config.yaml
experts_per_token: 3
init_std_up: 0.029
init_std_down: 0.00329
decay_fraction: 0.554
batch_tokens: 131072
Below are experts of layer 5 (counted from 0) of a mixture-of-experts language model. Rows are named router (the router's row for the expert), up (a neuron's input weights, with its number), down (a neuron's output weights, with its number) and show model dimensions 384-447. Each number is 128 + 24 x the weight over its row's rms, rounded and kept within 0 to 255.
Before each expert's rows: a language model's description of what the expert responds to; "raises" lists some tokens whose logits its average output raises strongly, later layers aside. This comes from a sample of Wikipedia text that the model never trained on.

# expert 59
Months and name fragments
raises: "asi", "ante", "inder", " hundred", "ful"
router [154 153 138 141  99  89 152 106 151 139 164  85 110 108 138 129  95 101 133 168 124 160 144 146 107 119 128 134 112 150 111 135 110 170 109  96 102 157 132 114 157 111 142 150 109 154 107 103 117  95 149 102 112 148 163 147 158  96 146 132 112 150 165 144]
up0 [110 142 114 135 181 156 114 145  40 107 117 130 116 123  96 128 160 124 163 114  80 104  85  90 120 127 136 124 159 147  98 150 132 141 119 159 162 132 147 109 116 145 105 155 147 138 118 108 125 135 158 136 148 146 106 135  98 147 141 156 113 102  82 119]
down0 [ 99 148 146 127 127 139 122 126 114 143 103 106 120  92 163 146 160  95 110  90 136 136 109 128 109 135 143 137  95 140 137 138 161 100  56 109 126 183 125 126 106 153 115  90  86 132 139 150 104 141 140 110 109  74  82 129 122 114  93  79 105 158 137 154]

# expert 63
Word starts, numbers, taxonomy
raises: ":\n", ":\n\n", " general", " lieutenant", "st", "board"
router [157 147 132 149 113  81 153  99 159 128 153  76 100 116 136 135  96 109 132 174 118 168 134 151 108 116 119 139 118 151 108 132 116 171 101  93  98 163 134 110 148 100 148 147 101 151 107  94 117 100 136 100 114 150 154 143 149  99 139 135 110 144 164 160]
up0 [123 113 142 116 178 154 152 165 125 159 127 188 183 105  92 140 106 163 124  88 124 115 155  83 156 111 146  77 163 147 141 153 130 135 111 111 133  98  78 176 154  99 102 144 137 100 128 110 101 123 156 159 101 107 114 132  77 154 129 110 144 148 123 157]
down0 [105 131 112 116 117 125 104 136 149 132 164 119  96 119 148 138 131 103 153 109 132 172 146 113 106  92 100 135 141 168 126 136 150 126  99 109 144 144  81  90 154 130 159 133 126 152 126 107 128 142 115 164 155 173  90 123 139 147 126 124 147 126 125 153]

# expert 30
Proper-name modifiers, word pieces
raises: " hearing", " birth", "we", "ands", " speech", "omm"
router [144 147 150 152 103 106 153 108 154 147 151  94 101 102 145 138 109 118 131 151 139 149 144 149  99 108 142 136  98 148 103 157 102 150 101 104  96 151 131 101 154 103 159 152 113 152 106 103 110 106 142 106 106 155 156 154 155  97 143 136 102 154 157 157]
up0 [ 85 134  74 124 123 133 141 102 152 135  97 116 139 161 121 125 150 146 182 105 126  81 103 144 131 109 102  87 163 116 190 172  99 143 175 105 123 104 130 127 129 119 102 133 129 142 124 145 133 138 161 103 151 124 148 105  99 171 103 106 158 109 143 155]
down0 [123 104 140 106 124  95 160 147 135 139 165 131 105 134 155 116 134 134 113 152  99  99 112 101 131 111 155 137 139 100 125 128 134 134 102 148 105 110 157 102 147 109 138 170 161 122 139 123 146 134 162 132  97 101 151 133  74 130 154 120 160 132 110 160]

# expert 23
Sentence-opening prepositions, digits
raises: "ane", "ch", "lex", " Bronze", "an"
router [154 148 149 162  90 104 151  98 154 149 156  98 111 106 147 137 105 105 122 152 134 155 142 151 105 113 131 138 107 156 109 159  94 152  99 105 105 161 129 108 155  95 152 157 109 149 103  97 113 106 144 100  97 154 154 153 148  98 152 138  97 154 150 151]
up0 [146 162 112  99 100 129 103 153 123 112 116 109  71 103 141 111 133 156 105 142 134 119 156 138 130 135 160 136 113 100 107 113  87  85 175 182 125 161 130 133  90 116 133 122 161 125 113 125 105 145 119 125  99 109 111 107 116 155 135 206 101 137 103 161]
down0 [135 170 181  93 157 150 143 117 171 145 184 127 147 116 102 127 121 142  94 138 116 149 119  75 172 133 119 110  83 150 154 200 109 145 116 167 118 120 142 129 135 111  85  86 149 137 110 102 149 151 133 162 175  80 109  84 101 142 105 126 129 156 156 116]

# expert 11
Clause-boundary commas
raises: " and", " as", " with", " while", " in", " but"
router [151 153 148 159 105  95 155 107 153 146 154  94 103 102 148 140 105 101 121 157 137 158 140 156 109 113 137 148 104 160 101 147 107 156 108 103 103 154 124 108 158  98 152 145 108 158 107 105 113 100 144 104 103 150 158 147 157  99 150 142 104 154 155 154]
up0 [121 129 105 124 134 137 101 128 120 169  99 158 130 176 171 129 152 107  91 140 122 112 124 146 136 146  98 122 113 153 105 133 108 102 112 159 105 164 119 153 141 141  99  80 138 137 169 126 107 131 155 159 116 106 129 136  59 116 122 105 115 140 163 126]
down0 [ 88 144 145 110  94 125 136 160  98 155 125 101 126 125 133 130 103 127 133  98 116 120 115 118 130 136 153 133 100 124 149  97 119 135 115 152 152 129 154 128 176 151 139 163 125 130 164 115 113 152 122  95 116  59 114 126 119 136 123 147 133 108 134 135]

# expert 41
Proper-name starts
raises: "box", "per", "ney", "po", ";", " See"
router [154 157 135 147  99  98 161 105 154 151 157 105 107 104 143 147 106 106 126 157 134 158 146 153 105 130 127 131 110 155 106 138 106 157 110  97 111 154 130 113 162 105 149 142 115 159 109 102 113  93 149 101 107 141 161 141 151 100 148 130 106 150 165 147]
up0 [106 149 136 170 150 162 154 173 104  91  95 148 105 170 109 151  95 143 117  63 123 122 134 126 122 140  99 135 121  90 156 118 134 128 150 137 154 119 131 105 130 111 110 131 103 104 160  97 145 179 124 149 131 152  95 133 142 169 132 134 124 143 111 119]
down0 [138 122 132  87  85 163  96 114 144 147 161  88 113 109 124 142  98  88 105 136  68 151 168 136 119  91 138 104 140 113 153  93 149 152 131 147 138 112 157 125  82 164 157 140 130 105 128  88 130 135 118 160 104 138  87 152 158 108 156 121 150 175 103 146]

# expert 61
Name-initial syllables
raises: " the", " since", " •", " why", " his", " their"
router [154 150 131 140 110  93 161 102 148 137 159  91  96 106 143 133  99  97 135 177 127 155 142 150 113 112 129 134 110 147  97 139 116 168 107 103 107 156 126 114 159 106 146 148 107 153 112 102 119  94 141 107 114 155 162 138 150 104 138 137 109 150 166 149]
up0 [117 150 117 102 131 111  97 177 162 141  92 177 140 137 109 155 152 125 120 123 139 107  92 106 146 107 149 141 144 124  82 154 116 112 161 138 140 168 100 115 111  77  86 144 121 104 144 116 117 139 109 144 157 107 121 135 138 160 141 193 149 128  95 108]
down0 [140 112 125 122  87 126 122 114 124 103 193 126  91 122 129 118 140 115 130 174 141 153 142 102 120 138 163 141 125 157 148 115 170 128 146  69 177  99 132 142 160 117 131 151 134  96 142  99 170 158 111 113 157 126 139  90 123 112 129 139 131  80 132 146]

# expert 7
Clause-ending punctuation
raises: ".", "iger", " Arabia", " ==\n", "ant", "ance"
router [153 147 148 153  94 100 153 108 157 154 161  98 102 106 155 140  99 101 128 152 125 154 148 157 100 111 145 142 102 149  99 152 103 154 110 105 104 157 134 112 163  97 145 157 101 159 104 106 107 107 148 103 102 148 152 146 150 105 147 135  98 151 155 153]
up0 [113 149  92 137  99 157 123 122 138 136 113 119 158 138 136 108 146 152 115 103 120 105 153 116 125 101 119  87 153 118 149 141 119 125 179 151 149 131 120 148 144 120 124 119 144 120 136 182 110 147  99 112 152 123 130 121 138 131 135 110 169 127 116 113]
down0 [133  87 131 176 110 127  89 116 179  98 131 156 171 106 124 144 106 166 116  87 155 127 128 129 126 135 137 132 141 128 122 126  82 126 121  36  97 120 120 141 121  93 126 159 162 108  95 139 156 112 114 119 127 130 161 123 103 126 152 100 140 128 128 143]

# expert 39
Capitalized name words
raises: "\";", "\"", "\",", ",", "\".", ";"
router [152 146 140 145  91  95 163 101 160 151 154  98 103 102 149 140  95  99 122 159 140 156 145 157  99 128 130 133 109 149 105 142 109 154 105 103 104 152 133 111 169 108 151 148  99 153 110 102 116  96 144  92 109 149 161 145 147 102 143 131 101 154 153 152]
up0 [157 154 165  91 144 132 154 114  99 134 128 161 105  96 146 131 137 133  99 111 156 125 111 141 167 134 135 154  81 123 126 141 115 106 115 106 126  90 127 140  87 125  91  97 129 113 100 134 123 134  86 176 161 115 138 159 138 127 145 136 149 129 101 105]
down0 [115  66  97 125 178  72 123 163 115  99 133 178 127 137 118 124 116 142 116 137 106 132  95 126  96 129 148 142 129 127 143 162 159 128  97 147 130 100 165 107 146 125  71 124 108 108 117 150 102  87 133  75 136  93 136 142  95 119 140 121 123 108 113 110]

# expert 12
Function words, headings
raises: "00", " one", "52", " "
router [151 152 150 148 101 102 158 108 153 139 154  95  98 104 144 140 109 105 118 161 142 156 145 148 101 114 135 151 107 152 100 152 108 154 100 103  96 153 131 107 158 108 154 147 109 146 108  99 118  94 145  96 107 154 154 157 148 108 147 142 102 160 156 161]
up0 [142 167 129 145 109 107 165 176 135 130  46 117 132 111 119 127 136 142 150  65 155  81 131 106 138 168 142 159  83 108 140  97 127 106 143 122 154 134  97 117 128 153 130 142 170 129 131 133 124 144 122 133 173 157 117 186  84 140 138 115 154  97 131 130]
down0 [128 120 121 146 125 131 140 146  86 173 139  90 165 114 151 116 130 137 122 123 115 143 145 127 127 145 141 139 144 162 110 138 128 149 175 105 126 115  94 119 106 117 105  70 117 109  83 118 135 141 101  86 124 114 136 128 125 125 114 125 120 119 135 168]

# expert 42
Years and name starts
raises: "ads", "aris", "ats", "ities", "ets", "ood"
router [155 155 134 147  99  91 151 104 150 138 158 101 103 110 144 142 107 108 123 168 143 150 150 146 104 130 140 134 106 149 100 144 110 160 107 100 114 152 138 100 156 109 149 145 111 157 109 103 111 100 140  97 114 156 157 149 146 107 146 128 115 158 167 150]
up0 [131 130 154 137 137 108 130 141 127 130  99 129 136 116  88 146 142 147  94  84 139 124 128 106 127 145 138 101 121 136 168 122 135  83 171 138 141 144 128 102 169 169 135 123 146 109 154 123 111 136 132 135 126 160 116  75 130 133 118 107 132 115 132  83]
down0 [112 107 127 157  96 114 144 117  99 159 128 135 143 128 132 113  91 124 164 156  97 130 100 131 103  75 119 110 108 136 156 128 114 143 124 129 105 121 159 136 139 125 139 155 179 134 162 126 145  86 139 109 119  93 147 158 109 151 137 107 128 107 166  86]

# expert 14
Tables and abstract nouns
raises: " average", ".\n\n", "itude", " call", "ding", " listing"
router [156 147 153 147 102 103 150  98 148 161 156 102  99 102 148 133 104 104 114 157 126 153 149 150 105 114 139 141  97 153 103 160  94 157 110 102 103 155 142  97 153 106 153 151 101 149  98  99 109 101 146 103 106 155 156 151 150 104 147 135 107 157 154 152]
up0 [152 104  99 141 105 173 142 121 103 111 132 114 115 135 129 121 130 126 137  78 130  96 144 143 140 146  30 131 149 132 140 153 110  67 152 134 128 125 109 127  87 141 120 141 163 136 110  97 131 151 106 170 154 105 136 146  83 162 118 120 100  99 119 168]
down0 [ 92 117 140 102 151 163 140 121 159 129 118 147 129 116 152 139  94 126 123 126 147 109  91 144 107 203 152 125 133 122  95 133 196 107 138 117  80 118  93 110  92 126 146 163 138 136 133 133 129 127 146 132 118 145 149 142 130 114 120  99 138  90 148 120]

# expert 25
Names, numbers and modifiers
raises: "ated", "lu", "ation", "CET", "ograph", " himself"
router [149 149 149 157 105  97 150 106 152 144 158 101 110 107 148 144 100 104 121 154 136 150 137 147 112 123 147 135 107 158 109 154  96 154 105 107 101 160 137 109 156  95 157 155 105 154 106  98 109 100 154 105 105 153 159 150 158  96 155 141 100 162 151 148]
up0 [131 103 166 103 143 156 129 128 141 119 158 143 131 135 113 176 139 136 117 139 132  69  96 121 131 132 139 128 104  86 172 102 135 139  92 133 111 113  96 156 100 130  94 149 117 121 137 120 128 136  82 127 139  97 166 118 111 118 117  83 141  98 113 133]
down0 [ 59 123 149 134 148 167 126 147 146 148 119 146 139 129 134 136 128 151 130 173  99  92 122 190 108 140 113 144 103 173 128 169 167 117 128 117 118  89 121 121 136  98 134  96 112 152 141 130 140 138 149 137 152 153 141 149 139 138 149 111 128 117 104 150]

# expert 46
Decade prefixes of years
raises: "abe", "hal", "05", " ago", "ient", " ​("
router [155 154 136 152 107  83 154 102 155 132 154  98  99 113 155 132 100 112 121 163 140 159 142 162 107 118 137 144  92 160  98 147 113 157 114 105 116 150 133 101 158 101 154 154 108 158 117 101 123  95 136 106 108 152 162 138 149 110 148 150 106 145 154 159]
up0 [101 111 138 160 151 149 131 129 129 168 123 111 138 100 121 130 152 130  56 163 124 103 140 155 154 149 113  84 127  89 122 148  81 127 162 127 117 163 109 161  98 148 142 117 128 137 112 125 133 118 116 179 177 109 104  63 142 110  95 129 113 145 102 116]
down0 [169 139 183 173 134 145 144 143  76 153 141 102 143 165 156 131 186 115 106 135 153  90 119 141 152 106 118 146 149  96 140  86 122 119 135 145  70  90 139 116  94 118 142 155 159 110  92  87  69 124 142 103 199 127 151 139 128 124 147 107 103 149 121 151]